Below are experts of layer 4 (counted from 0) of a mixture-of-experts language model. Rows are named router (the router's row for the expert), gate (a neuron's input weights, with its number), up (a neuron's input weights, with its number), down (a neuron's output weights, with its number) and show model dimensions 0-159. Each number is 500 + 50 x the weight over its row's rms, rounded and kept within 0 to 999. Numbers have three digits each.
Before each expert's rows: "comes after" lists some tokens at least twice as common just before its tokens as in all text. This comes from a sample of Wikipedia text that the model never trained on. Tokens count by the router's weight.

# expert 98
comes after: "-", "\n", "|", "\n\n", " •", ")\n"
router:445494439455570526513494543506514516328458569502528432517471538517534500526462381537565479558468503496459484552497398466476534477499369509614466461492505479609525527510551502586482535558522501488428439474512418496608463497523410468527415506531488432443537515519479525514574423512501484574563401508499505469539596399505487421447545462589586524465396452399514523483557489458500513573500465449590466523526519442515538542530520454509492532487583485446480479453469471488524418533552516
gate0:485495512476550547508528494454537571414538486520511451560391525488475508482438485592519430532485584543426542539538516552525578493493502567523587486419524549451497489482580535529508426576524544491479501483524531480556534520550422462491492450479472414429558523611435512453558496556515545583471498472452519481500520391456392440530467550533517563471401502473482403423583477490426526515499521535466567480497594495508461457483476486462423518451577488449459490517453401473375370588549578
up0:466511475466569584484506577448489499452510499522504448595375509585487516504429469586582400508571574565453491478536557523508586542495490589471550480459477576513539500485574548546494480556573571470482571483482477524509519476553458486486500487488551459433543558607440480441593488493519539538490490527474468455570470441428384453479427500496486553426453523497416487436540499526415517541508527544510562481440544450484474500528471490350467440405503473469430473499476393516388432504563542
down0:432534492429499598441469422498523484505570448453489522528525533501498471468571576485596602470499432346541543423486445412591418587444544507435438517521446524472525461510404616483497563523500475512484461529495506528488479518525512474504424440466507545473553431503606464508506542437553528579505589552504524533580412567506463479517460509470513535479548448555451544494453479569443556542541474546464494525511354539539460597447480517525479487513509410441505519523427478475584509449528432

# expert 25
comes after: " of", " in", " to", " at", " as", " for"
router:501447461500460512510474446460499460524560519392532503482396594478506443507389485512459478564493569383398528558509442530526497594592459520529415533420495552524547484473544406530519538540462460367542522511449456401586487447502457497548449497538506493473544490544536483460504460527543473475509498535587516470515477536488430523519485476576460530527501448512469442527491484581524455517457513526473461462459512536379454511507499453496340486569469425417491528505588525405650457475471520
gate0:632452506490417507521517542462452503402443499532535488522529448605547421523391523625458550440429525433486477494346595484423397516518510455398543575472507508454543504480484472504519466504521434436522516480431452411521613561506483482501498521542476434579555450468517555452559485507496502529495517469458561462467444541576507585440484480511537536545518503548449561498458534573519440462471448552490487504508545569542493505547571545490492494573472515506565420527489537518503486480626603
up0:523424569520467513549570513507487453484502489512497547470493488477603400497454510575414539470460479429485496390409549473514507465533407427494534551551429458462515550487506478538490492519492502426488498534397427367523503445511476523503478507530513452518585487514529566424585483476521527549467467511436522500476410541494559573486514333498454429542525546524507482421465558561553414490497429546433478460529468452542454438474562503481534483554454436378472447585478596486533418574565533
down0:424514570504556451443472631551543551544477482445508595446550530422493587454528569398545454532551516517556520603594478517538583486522522499526490409498550498426425483502468513540518511579478526534567507448512552509498429462543561491565432411415478572519457509576466482492422438455512534507498407536564545532518494551436522476550425465415425478499480539434518474462517441443480528507460541446530541486435453486490516447406505417484637452465438479465397512547566510534498443507518465

# expert 93
comes after: " ", "201", "200", "–", "202", "199"
router:507566491496539511594462471490581512508467475476482471438526501515516395463438507538482576552507546472437589601439515507440445538519480540478482370577468447517571520509519483518471416461511415522438407554534505463423572553490473491437528503463496451501472439485431481362530499475503472500536452530590492517551510452445487433480636492489545498541487452439518537467498442521565518564431543482512496436497462568435530546495571487417468430461462467518491476402479560435506303511485448
gate4:474505476502535420497512473428589489465384497460450585478558405485520506461527480556486506509501556576487508494456471522501450535486482514435397504509548610443437488443481545475540573559425499507523435458463529458506627458600536476493548481544550438419470537490536552562559442488455524441544506369488574518443498517533473401469518512588534409450540471472379542491471531550597554484455550509478494487594446506509456418494533570458512497487503617532532524494433553519512412520444584
up4:487459425466449550507506530459490516508590589580516418460466520579479531452514414485516504522502526514521480535556500534410461463545436464512590469532444425440557530591484493465451514554502450494482398600496479541502464495380426435524477463522452469539544458464423459442549540527519470509499442508520415412633535550432562445530495567492418502510442474561501434521493447459408456514533547408483421557476575435470484459596553515615528551534536444527483432447508559516466543460474424
down4:445482499562510575603506532356506578448512523533553585548516441516473585591425470494582476473474435445518394394536435492516499555538470583477500474546434481550499425405577530526459535401426562593449418514543436505557522341508467579449470485542492438530540538513536466562494485543435537535510523505490533497527513593523411522473462463529463479503440511435434508531532569509521433493477557578539425506534436467477448477478494475524417521451523539460488458459501502525447528446519499

# expert 38
comes after: " ", " (", "1", " \"", "°N", "–"
router:337530485521456483543513533524520565531508434530542492435479491432491488474451482573462500506503460516493522506436538321506444570520494534551533423538569563540476572524469449502495511495454480437538522472483447441553467434553434498527489497573559450476470450533492499431551478501536504502570493487566501554474591514441392501520582582528545511535449511500480518621548513548548541550474544546521512575363341456459471453538512408522440442462478563446506548521467563504575457457552451
gate0:463543470384524460523434545536529554561436527516442505448584563537442488527413410536466522584492546528497488522518409483463510489539531448523505472440411557421438456468523593591517484467475486457471502461424511502650606490552448517562491490451492477558491490590542547397536468521532482488543494507560433519475511533455540459534461437471397493550534487524552496517602500477505577500526545430501435505466563448501511554535493428479562543456558493476330476500454508481588511456600551
up0:440428535504501495515542464488528396521560439569519551504447532519487532484532488522445427521447447477388539409579560554498525505474499555573513582530537467572555568549494476397573487590520493497549505509478434452452483397492469559482444464516483539442407538470413513551463533496491564453521483486438533564554467515483550586490532680492560529434502548461444466435431518512541527579579468399488509594461476461407573448522495498495437520481588614503538483525470478541510488507481451
down0:551526417559586520474456515472534509569577515588453493493493492419493506504500528559480545516496545624471355443462511401535416531494509595512531500485480479532535527447511421491486466511412483447463479499593484424534502481434584556526530606509448492496566459478497630528497550530502465460552481511472470574439453524487536534526522544612508586606530547527458524479523527520554450471549546521459466564565433427439328435515524469547482464524479582479551509501482465516559460566471464

# expert 96
comes after: " |", " (", "-", ".", " \"", ":"
router:434503466483468433566416462506499571473573440508544515467499437490453519453475516479525440442524531487483435517490458407479446623510488493498597477551570451517467506529497522483546368522442490529555509435494369409548500486509423483495465480584463479397552607442452542522538511459492489508549452449462502494505529584515439425430545526534471476569452522529469478458519516397552488586468528503541490527411406405441507593556536463589447508485513421570561568457483450458492507414428532
gate0:466529466495463511519465507471455512565586481532489598510496501455539530493512453537454470518467455434369434458525542509548479511483475540487397481459462508485570482500558436466457542444469559464455538438539375441577429531471409507508594589505613499501434548554429500464580517437505521488488431520598499510538492470603581464472395436523492539598558546505448536576494629435456473589501484525508555542497523608464521569526550500463534481497539528509520553496542569543454464396538473
up0:440491526580427576478472499514483529387474511421573446539512524531617520566461515506583493524465564409547391538506446484576515495500568507480597458482527530481462530453468498553522495552558562517496517536446589496490530492482498473487441491503431429480551596450580561468504482542414568480539488565464524479491458479563444433567568573516385415435539527418631467451473507516543514478548573487421485481537523393497448513518572480457532569484551581465435534538457424557486500510441486
down0:464468558448529422529495523533499427532489554457481466458475510471382559535620517613662492540465456458499504493479508567512500464517553454547469448520485503406497512437599458592484456432526463517598469448550477552495522540494502589501527456402508486524486430595489436466473482473488459485543401529562472455513523513473415456500483576467472520428518475480493450502443462577444607407423507546417524489516510506568497486546527538516545461421423521542419502483447454540512430589566580

# expert 91
comes after: " |", ":", " a", ";", "\"", " with"
router:424513529479497623526441462473474502485608450441455406420555407498483508415482524408490444468510543489489522553568479452422545538485524544622452458603470480479566534455459471597570452550457502420457455529544498443423445536495421458530494481597604503476429516481460644511529496503439535511551520467500552506437523472531531472471485549557476521518444550502488454622614563477530475540467533519494497429460491389534511489496566485530402453501550545467487502505466510490524536447569538
gate0:418446489530502502516492423531516493485499493475471605473622531524489558457380494515513521546448509514485459556575400525491521533429539485565394544480521444578504537405465448372465487464526529439455551528436542508505617535568454545418467538475510420486406517490580557544488410460557511486529550477593563538481537509506547474557496522494548520480571560462543502618593508494522540566506547499451512500525440497459524483438521424559542630465524493574411466498500481599465534507490469
up0:556565507505497516486553525481428484405439553576473364552458479456458549561580530464447538449511478527472520496553566493499470563585468471425504565536461562405414429576524509560472451494481487562579489522507467519492410486562535514472465551510444575474563468514419462584484611532431536521567489469458522501597479431492531456474477501481492494606476393491488559408441494577523497495548484494587487402512575542470560532508478515567503457580441443396492487483516514463485420396495514
down0:469531552421463363505545503515371524456535457480501529511531453441415515518514514494465517547523483523594503463562511478504465510518447458543537489481491472426487506478551665504531526502428465533485509477475483509532495521552527513587432460465517498554595479451482585576540577426476458472495542605453441505495478477544513509531459528380510480463514503497524492379498457467484460450471411498596421485370505522459585568556468492509460455514511522491536402589411500504464568460641445

# expert 68
comes after: " (", " \"", ".", ".\n\n", "\n\n", ":"
router:451462489481451446568445468439471493468524430500442516396469424520560509378509549477476546498622539487514456523439502452480464594573507513441489423535509509478457505463528522496528472474390472456544547501472458508419495430489458492507473470621515447524510528456481556524514498429442442565581512473576535486524507504399519467475497514468478513455393491481525405484527552450597336584436528486476504532405388465507542492499551487417499506559467451507553582450505435370501539472502472
gate0:433582454482518503520504523467532435422444525569464472436489430472507515436493494511514475600541537461490412524600501535469459508465597503435454509413447491496497414536560487416560522418524500458589520521463525475480490516580514402573485443476400407524487488523523443554535530458520396543499557503547541467480536544454537504442493497514381574546467437466511527533486541499471427474504536443440509506441446556410609544418567433484548506477520453588482609484517473368472549504589487
up0:494500420479492556468554443488523517529474548521430551508514515475534552390492474544493482542501528534509520516472421593459514474504591458462517515486512525466484446530527475483523385434512474431567559483517475443452489537524441449561435462521386427530569412596478456495565601492590459526494450450558604451426483556490529555467536526531488512472524439431515505427508545425519413568517586422521503543494524525428576468391587362525504437413527445472532543521482558418540537515546431
down0:543455573558542506441541407480483537544534417495487522562477603516477547493473535480470574524482529590522507442502558476445443379413474542445486495535520557624487451561459435471414511533552445358455534533382525467434483518447397412429569498566575428529505434541545468429482489483511555529440497491518499509502502427576457466518435500427476533430573530457512550562474566470481501548463463517458505438422509556460606524433472503512537500511513562476427469453487505552506435507557457

# expert 20
comes after: " ", " (", "–", "°", "′", "/"
router:412510530484473565501493495489523619550555551469486641513477469481477441454440562536556465517447614480456436505526507483483466520488492574590599449486436562512520524507494466573460503469507503563472534544480515549532528533482498530411446463538450441429417464409533474521513409524506582510525506460515571577563523425578507514463474526481496551581528494525564544574454493468530429544419498536439542636472492439451456481556566480415504556571510449559459489494545534518639383470491480
gate0:503570565497497473508564468432530527462495508463450508414552507425521494547493484476550482402543434531492462537489489460577451590493533546446503536531553405588486555435465470563526508540501463514426490570487545495611608435506512464461495519571527489476413559526513492466499459512482472439534393567603524504468449458595447498441505403583502443559536546504583492484395532564405482478491524508566526404477503436539473460449631512499417482569471538540488394469416517426474519534459476
up0:462486603519454476443511532459521473467461618502467547383460577435526480567550476521553497482566428483484461451462473463549465575498561523461448442510601411600515584482505516502587491482496509499460453528547560564565622449497513553429552530557543491486474508493567488392539456503479533542496430539494557521447527515599439475432555492562503466555421591580510470509393500531457523429480571481542533461469457429508575507502509460478435498562484570541491476558385461567487544476414473
down0:481481580489551492452434540417526507512517542531443451479577542462453474467557408458540458551577474514523539437468530461491512549423561494488551468421589556421532496519514426485520523499426467476532503433555512484506491561341539465478478465488490482416434490470506572470364483472410508512545507572513452634533507409553513566451526519463445444479455487485445459500464487578391455487480507517511579520490551494559448425430530500487602557413457639460479462488459538496561557533466509

# expert 85
comes after: " |\n", "0", ")", "1", "2", "3"
router:529460439593509464513365492411543507486491468566521478493496452525552519520476438368548467512503556464426485486567528487434548524484523505484585454591455546500529564486526494511524467555480446494593475450528512446551563465511481508489372513536415505449482572442506477520530489519595526453552506575590501466487505385471389541470509488478574574548504476510481394467551455566528498503513515495462501471396511409516529540451501519452429465592530448585602434544540527420601428525532530
gate0:450492430451530610536421465513514559516523561501559564508544439594452593513440487463556523428527522498580596486543542523531589408548537523468468525560547486581519502489489464493580508578548470564544481486485519447525519540579547575554532499583470511498523534390574443619476472498468502514584547460480514477456532538527495452373524540447463541480512485506453517419455463482516463501500547579440537537514441462429535577414408531503392571477442504492517354501511522469527463433500534
up0:545438560570471406461514548519484494489452471499407396506477560376524399431532466582438446544503464480429445480377462483480426598515543458455475515440440496470518538498572501548383440480473501462419559538528466534439472491441498463429528493511546496507494457623455543461518519484500422464449480512529562458467418479483512501563456426614489495515496481516554522559552570574467457538482527455463529477527580583553536469596555521548641488512507539510479573475520432490478540553502482
down0:490493411485488498538601392480414396469538508485401529437503488451452382472464498485427561538504449481477562512448488527412535530546441533577465493457541523455425537488498429516596500446562531451467554554455465551449599499537435531546531401509551470521472445562508371547501465541516557528535491522624533476467462484532397504486531495587425602563497546469506466602469494573519415479491510489507581484508467556509586464468562463499503503511503488433443429491520493550453551481470580

# expert 4
comes after: "1", "0", "2", "3", "4", "5"
router:455498446534447415505487475472539494493487475488559542453489475473422477471501453572447535439489496494358488418503487469421482568483473530582537371404511570494462595445430495545530515538499509536473521552447469525452518492531453536474415488530432515516455498521495466473519451502501540424564429580586500561515504431456356542534510584540525528442573460515506473451640546567542518605476490440527459498484401436494424449524509556493494444439537575474505531550506482502529400397498423
gate0:482472533477578540505508552460467448521516523481470527543413517492473494574539486635499533576484471479396490396542530557518414579464451492616462451540522574579463441438455491507460462446519524442482472571552488447554508485573504566573517477547544515517452505603470527490465405560413433498490415565469518564436516513404505626432517502587538514536502478486484492473550474533577444477495557519460551358558536503509458564362495544495413480480484518474444545528499462537506552481472537
up0:561468508495441525466542472514443479502492440480505511504550521500413522465547538437560564436510542433487527492509398523546506581543529489474427484470411600494499503439567590398483518427520541559495533386413467443424488483599511561456488505440550494444537566471443563530521437460576510449524567459340485526553450520471562535516481567508553516444556527407490543462513561514498520491520591542469425373490499565470487607541592456552514424493486558498451497559493506475500515545412509
down0:558513558493551533530412575589490498489433516447557510510421527569443530446558496529505508512514584451514483574570412602531552496462469531429480427538505480460506480504506526529468450508460539469593538491411474452495515480457488510519476486362487493525576470580470421425387560516531517402459513474457529540545513524443492407540551427506483452508582569551573527497417540530467423561509517577408539434590575559436499554476510471546469483576542491567500538504387442554501492428556519

# expert 56
comes after: " ", "–", " (", ".", "°", "′"
router:483526500550497570524512454501495540554492566497513570462545492439451431435447489435586510529445550492460459469478557528394511488476533581597531454499526518501437487508469450648493506528480436544459525530472481528531493480493501520396476462532470382490384423446520491472521446499582538546528476487512561556529520385529449501383540528439547552576546511495552502607448477474507465610426469590431488574508467432469531472522530513413505615507479478583430562565562521547541413490513489
gate0:559572516508461519604474463464482569497577449445463539516503496497450469573414514467437524435369547409513449441449569516439479509513533519493545398459557494505483507527553645527448585528468530505496519526406528447458505454597575542551534538524516486476482521484445573478536538410511507455474555442389461477504532484549541523506630556511555559473398505590504472541515496517398461521429554485526464449409494526547496465527560471437504475430530492424518508572486462559570445428505551
up0:506486461545496459410465441490488447600486464556561559432430482549513453519597519554477489550497521506474520521485507463463501529511529503546474402543522428469559514515494417476562562476502407490484477608533469512557534515535476510599550444430447472530487409538397484443496483506504448531507390523528503583502443568472470523466498440495507517501466499496472552563537519607535393454553578457382494516450516419341444530455432479470428480432535521507554512496476500357437482531590452
down0:486484523526466499594481510532532572498444504553488454465485424550483570527515488524413483506475532583428443503512580486558419519452455320501539456502475602471459504507516441524473450452464464465564472551500470524447441417470426491412511438444562417467632525486428434438448476469447553484536439472499573506517513448575514595433563410535501475523512515529446515530459572498476452607532468435477504526486521463526453507503489444528525558605483550462533513555531450422529438411566410

# expert 47
comes after: ".", ",", ".\n\n", " (", " and", " \""
router:452492484497501465539430437448515498535457423491560553475572431471526462383510551498538398491503522456461526445615487431492379493536503497440541546401510463545419477507571517522534448505469500558586509456581419434556487510537476539452452495531478494565485504340455607523507460451532473518539430498474487481525559547461483495470486525436411524494400470450598446537504594397544487476481607541455443531493468491411484447460492546557473465547566453492525545523494472406549451471524556
gate0:438535492583521539527513458483480549476444480481479589447468383560541498437543557459559432480549505489519589469603484457503505572587483457462556499489545476412514425479587459573530489451533526494628563438434430492519590465481503490507471562424462528481572475497446564539440461415562489512453493508568511487460549507408544487488473506456484631554533520501485499480601632438442465432518535546466427569445461577460391501462431499555486507535527549533553486553546444502531486481524551
up0:516504470515463576402526408405393506472446501511501456512546391446507476447552488530517597497513557497509574506581502391492463502591506437454544519568475446428532513569548517537460490468451553458570537519516490591535543535541552527525430563537522556538547518532431509549472476470549531469469513455498487509376510506523521497477531437543486620427464553485548488447528525383510363519515507518411486500421537524540489409521468460577543553547512473573429552428587427518536513483554428
down0:492431489460482472527499506451545499502504505537526463540561505502459407595483523526540654591487459510549550407431457549472600450384482484508436444526490500441483571468487452554392551498511450423498453595463456466499392495464513449446597529492503541452442520393538532544481463500466526462386487466485592543593467526615489453508496481506524508427569481481561547523489561523560573540501476558540480577439509583523567460538464520482474424513433437500507500464467583484479540566506569

# expert 48
comes after: " of", " in", " to", " with", " for", " as"
router:517502478528444522517500466448442505496580453419581427470472521486470520445380515464532556555515484460470514444544533524509591582471511601535452415460522513534488517508619362477460456450458419411573485604429512395489528525511551489547495504544541460444490496503507515517501469484466561438495467500467619537568528517566395467493448441507456554478520467487485418502480622431506523484474517477472491553459480496441483546514482562428400528601550424455596521417440547498478415493493515
gate0:386508535440451542559466479476467500399451484452590347540530443522593471564471536531537470549363482523465522450539516603519526479568516544502453494443509501466493423489512480502500521521465448507472483540525511395522497461462452456463487516580489432477491479527477424549526527513486440567591488555475545493506570575411506623487538541574459471451484468461519438508444498468487434530526485541590555570499534555468459568383477477535525592458435489570534438471417612531551472550527464
up0:558468488486565546469582531480581471571553492549487519472474537501482578529489470454541586510609541386528511561446508435484475502512473446463456489476477516469431568492516609465479511445574545484468590448649527564478489478534496472486544497419445550481520482496564588503485441529554465503434565535507470436485421433502566468534509543470553481496491453497488573563534532558530510534517455448519515411500432454504544432535481460456519483619563411376512584583598508509448578553507607
down0:509578598529520620563441464440475432533569517530503457441464432586499497528492574554476521541424537530494539403528568493560521521549505542588515425497492422545526482542506409539542522443491495455399503484501559402501468511545453476481553499538525583549488457447448575397475518487507445499557472533551547452648515536495478518492379493442485529471475443517416551542482599500471440513474519529533574474518500518480646438539537484476492550508409478523629479478465483581481480501485449

# expert 79
comes after: " ", "201", "200", "–", "202", "199"
router:525586485496558498564439494484544515496471526468459515445506461520509327465448532498499562564530542471444558562449527528404468518500530501453490411603518461527565549506516475498477442488546405560422451536545506468445553540509503485463531491452518434474433424461423466356533508456536434503524462546631493460555514501468458411500608494470549471515471480438513529451496415513547476532419539504521499434485482563419548545480533501450482400447441523516484455427502549433525341551537470
gate4:468492541460455465551482428503526488469465436480443481572521395457456506506473486401497476459532498475432432471575517458542478351495566474495645518570447513531521524545557514461487414537517548448514551514447570517534483598523513462616519432540482438470493533495504471562419535509509444539517555474532576514456518548518544543528571433463515502602539451563653493526548464423522557494486531469491553555389449476589537475557505498571544510405491455449455498476588475550518534592544514
up4:495577549446520511518456502447571490479471448438375485526519428444464433437420528390453482479514513542422536484484475462523419413452582475476511496537487544607567485487538459474547447487519508475473477520515544465479456514527481439525537452494484471485462512407470566558496465506436458493463498415518536465459555565480465518470587468480530507598465439497566560530520472383563545445423575502503509490407431568566539537543492519408552499375463502495464514432584426498625541535618444
down4:533514562504511486486590471472431511528534562568558483499470410511502484469526539544537498559480516544526505535489519506497543425450417485432448516572520463401483475448507523507422449564468500481565527528511478417691498500526431384497579462437542493516497420563485480455437474449485458544487555431448535441569498540502430450520499510566518444481579539447591558482479437468500481471524512437550465395603604601479536510483489503558505590549470491538550507378515485585500488589558461

# expert 72
comes after: " to", " was", " and", " is", " also", " a"
router:452490467521616466513514525480501522456504519434467603439518530403574402455477400495472449465585532468503488446505503478492504492522443576480468541601473568513579566418594533503461511401488514591476442502597448490531517556595499523429476555569491465574483523426523520492526504553502549423531511479495505506542519543446421461511557449552489523488496485421544476575542543536481503452504531650476375486510497449550466498537605437536432529525567453590582473494531426539430476466517537
gate0:537473435542471459520453411454534486548605535510508539520497423471497559569520414484538551591486462479536581520544439448523370484467474522449469420462631533452528520531572555398471554542489516613434505515454481446495489508535541551466488532472496492521520504489524508542489481547472502490498548355474527540481434498495518466509457559469533532492476554523589447528472459567458558509380610488435502558516448445545531505572570447464482455435560482397548478435497473496485497501405650
up0:557538549450487536615526527576482517521497423502459452559358455453516479528530500477541566513474478488509521548456578546484462498529460611459536422495419418412608454441592538402510583542562503465437630581502480460499506459404440551471512469464487541512510476521504488453471565482531481508415429553519446478519549446463530518527473531566529400523463501641431486538571508452469441513431547543597514460485499419576470455465453571512543463489504481512496468440511503449492435517504549
down0:415512482399543483500481476484435485543478481449496487504475584549527525454557613488419447599545438493518521417470480490509491503486504589543512563534647486535574559549467561497491489574446509531480411522551441472426604542526492555493424471560481563482485539548568501480616448447587476518478422557488491542503554564522557513564526521703578434527489495501435514590532508413490549438525516472472472563450516508478481460474526449447505468512465492505549457531550489567524464442530436

# expert 60
comes after: "0", ")", "1", "2", "3", "4"
router:514436450599446455524416495419530481463450519519563424485487445478531524531485423408575516482499517467387504541518518511403526538508499513504563431585478533480551504439471492501494478534459419456562517429541495490497596458527485488474336497518433523439475550457462491519525462527617551441552480609573495465473523344482470527486530472473557581516496492521496429435579447567539512476508488481495429476385517458549530525444516586480455456600556500511564467495521529417502415522563530
gate0:468467452531460464481474583578424490552384485532471433527468592482541519567511445525377568564476495552593480519527492412445551445533507504568496526459494537522535472500452440622482451535525399513532423553503513525520519459537498454511493569529501450496503463524508452429541493524573577463452550496449442514432573482596418532520411392524403540414497463446480484563480486487525595606566496446539516529516507496497524525551540587458543434600550490554460495566535445524496431549527572
up0:452502528432569486510533460412618511493491583505499580474561523462428504507524466465565488477460497552445488479563508518560516501523464496586419529520526517518573526550525608435571458494453521614481490501422444534599504505502492609580453449452545594524461482454451544562423426340479428544552522491451447543560522459538588586528515568444517543577463530511533493413558542483513542477464485491453420556463408508469489449547527513525460561419542444542538546422476520474466469552497494
down0:417517547571559477468536489458449445569573471486535529483504481477600573520432402430498457436518511473503504513530499497502514540567424543460387503464448488476496455399500510495510452606483513525569478479504521485454501486469459552519429612487410518417516470573433519549433427525614528559571483493504459518550548499481427421478399476348519579466502580425456430511519467520442512592521486452503508482455508510502446570516486498480454525603437535572518482476508554456506361530534474

# expert 11
comes after: " was", " to", " and", " he", " is", " were"
router:378501465544557459527507486418448520524493463452501519433535588447515432462411416508449547429565511483520539486587489573490537491536487498470486545533469534496591527416549462461436426500535528566446455478555431470549490529579423541466393572555511385589463569492518480518552505539602584433536473428529609532520490480482439445401519541518541509522538489451539513547517563575464503483475462535444451554554504442460429602433480420516500571532582478509464546530577434510503500449488461
gate1:502418492507555490604489490526484506500575510461496577499602515385475435522534424551496514514540407589518551439498496386492612480537567555499532565525539581514502541430470397485475540586548450534365433513567572457518471532575503581550417433507519508536570510434532440508488518464507463558556555542537454517500625452477484543451573529500506448431482490569597466479462447528455478480530435589453542518475483470469505492507485524478453451484595508422550517448497461468505520495544594
up1:405450454447516463516480551504478447550483545471595529479444470359501479483540412491465499416564504529636421449449523456524558453419477519460488580491523543516395440470490402471517487533556462527516463511486501481461499507467459480538460540522507369516507491490537428489558600563504547472533487521528476523446434506509492440428523549485530490503484433465565458520532404505451602555507494669483380460507539506528458534521528443522465454444558443456606449502475553504512474520389452
down1:570569484499533570491470494583485604538471533530525467542488433599479464518411491441527486591533583383492475664550562565404493535566520534470423492462436448519474448526489480479434458469406542503477519513477583568484610445536526511422500488492470564543513490576531472465497533516526449522566508466483541482543472346484530529544526579479519535464500485445479522484548490415604549466445508432491537508556535519471584636482508511531462488476430539502429428536548502477443519509525453

# expert 53
comes after: " of", " in", ".", " for", " to", " with"
router:547523449539468504548512482442440505517543427311545460488462535476491461444429507572520467564549512466449509456515445511488555552489488529505445437463542504527470534488613356511442442529481469412539513636450513372509507532550541524500507563566544495490449525471395592475529435492481540524509481516490615537480503522590474510505523460453505552520495484501500479524514624497594501492488540425467436611449480489412497492554507525485418495569583423455588531462478526506468478450468531
gate0:461486502443493451531477567516515484474454496551471619435508627526559426568488557529547437437534479545569562494587475360536481530491459495583528541550455488510490522537480438542416461581559548429491542625548550507554525398486438537434517535529554480535469591557485514519454479458551431530408513490554520473531508516567525585518459482368474469531515493519557514515459483489497385507460502545517526517483458498502476469487497521418562451522435539515463500563612443554455437537439386
up0:381529550539509514537552454523510401515430488488427483477521450429565485510479514466534483448442508596492534565458537478550447449436409536560471515500532505592530484552472455530437488483587522474576485452478448498610541432581518521455504497519457455523512442500501485491491422422557520414569545400524519574493498503555462572494579464480475440445452506476582507645531485417539466429515542484534577531524543557543499499419502487469369465487465486520464457575507438467433454426404404
down0:411523488498524481530433529417539590473461546532598453420551572612469470563471581571531513493425536431473578580565574479502464503571498476474475457492512567427513500469500482540600478516485551509443578466522547538479479554538452565513522429474459522485463556439515471484490510442555505498384549536579547507498551492490429514494569452493402529511422520515524516520516475515482435577539463617423438422576526537592488473567527501421579557446365459544473414501533517477518530503482447

# expert 92
comes after: ",", " and", " such", ")", " well", " known"
router:398461465464451467511487460503605480431468422414523549500457513475540471472418480449479386435447544472514455446471502498447401532563516501516590467444564537485515484460423403571495379428411430597588567563550519504504489508501441569465504494513500446435511460508451562528544465530471482454492361507491584569444547455507494429492510559461506586484457455467559482502600492477492453523467447555553444515507522515609494549474566518469455492497592537484536474477469557452406478481475433
gate0:569484506497542457442511539556519572480424511534489505494466511485458513466532485486397464496425593466517459447501514472483549443565638509571381476590535471481471557532448483561394427507443503468538583536549480547479508595619439644426480495463539472506510529578451539600482543478455450551435427490501503521471599463476538457426532484499508483531482522445499502484475498544535503512429495561441528377581510545510581532552544565570521503565595493473495551454477491591440467537499486
up0:488477555562563454416518566432453543467490445589440466528442496544475538596481499513432506468469475453481487520378519510485531510626456484442473432555533494411504556447496475515513504484476502503418474528530489511489544535510591542523563540451402444526489524546505444422607482498463568362444539465494435540492518361588628468458527491504576508473470429560504479495429517539467434400459550448470572497496464565571481521596447570475518509533563559501465524476478524564541489560469528
down0:488507535442558478469470461614523501521427535524463560502518397533450490404556525540477508454598508507486596513560485527517456367452512468569420554505455509490462502541512497546474479478512596522638398538490513485536502503532487616481417463494520531415560550446473536564346420504441427499605455460470586524545571503460466464439503402506481537456537482521554538524501489499550565487510468519477518479443490492507579395471509401457409485509562516450589515448492528496460513494519495

# expert 40
comes after: " of", " in", " to", " for", " on", " at"
router:551611444552393495550497480465494497490578407381568485485456562430534487498460542505492443512535545473404429476466466508446523553524535532566540500440489473450423547538527391517402410555374467416603503587483513447523503539508531541530506593522524458491427507565435502463541509555488552494495479515523567515536513514589479506509496476418491555533483485520536485492576594478595455473505452441460421597479515435466464533529529547500383515482558483426557545433437512530465489449446530
gate0:526511432593455480533539468514502408367491507488477545572530466495497557435401517480509463443490598479505475648537401447517495498469550404522582543526534432492441511495538476475442481550478470467536420471503548551462487494536525509518520664472445532539534572532558576501564571520511442534424521502533469475553540522491470436408535540413512473524574578473511525528471561519562516511588472452446492539540376560458468582490539417475411554529457533422521490492488560482495505486446444
up0:539507460546467518610519513529510383357532467441434503516548483467489555451445524481524456486496599509521463616562440499557498499474553448503534498541523429452410555447497469500502494559467485426508477440534548575515524489513478527542552647438474501505530576536547593551622559513540467492410556495574418516526545478522474462425599506418506475502566596495517553599506570491535511496567423483439535530540420532402474594485505414457438511537475506468513479494477516514489543484460489
down0:466494490550464495524500454559589557433517513493509528527415492527515558566485592516429480501529477613417489501469533465500515477444490443457498593462481467553540429553485474395470510580611512590495517521518430555561547503471496473625514419572549497539500518483535458564489546497440528476514578595438557441503512469467550553539451566478540607461428449615444487432553503505490579525477523546573471477478483358492471527523444479527517528429498435489452437420548488374433483519532498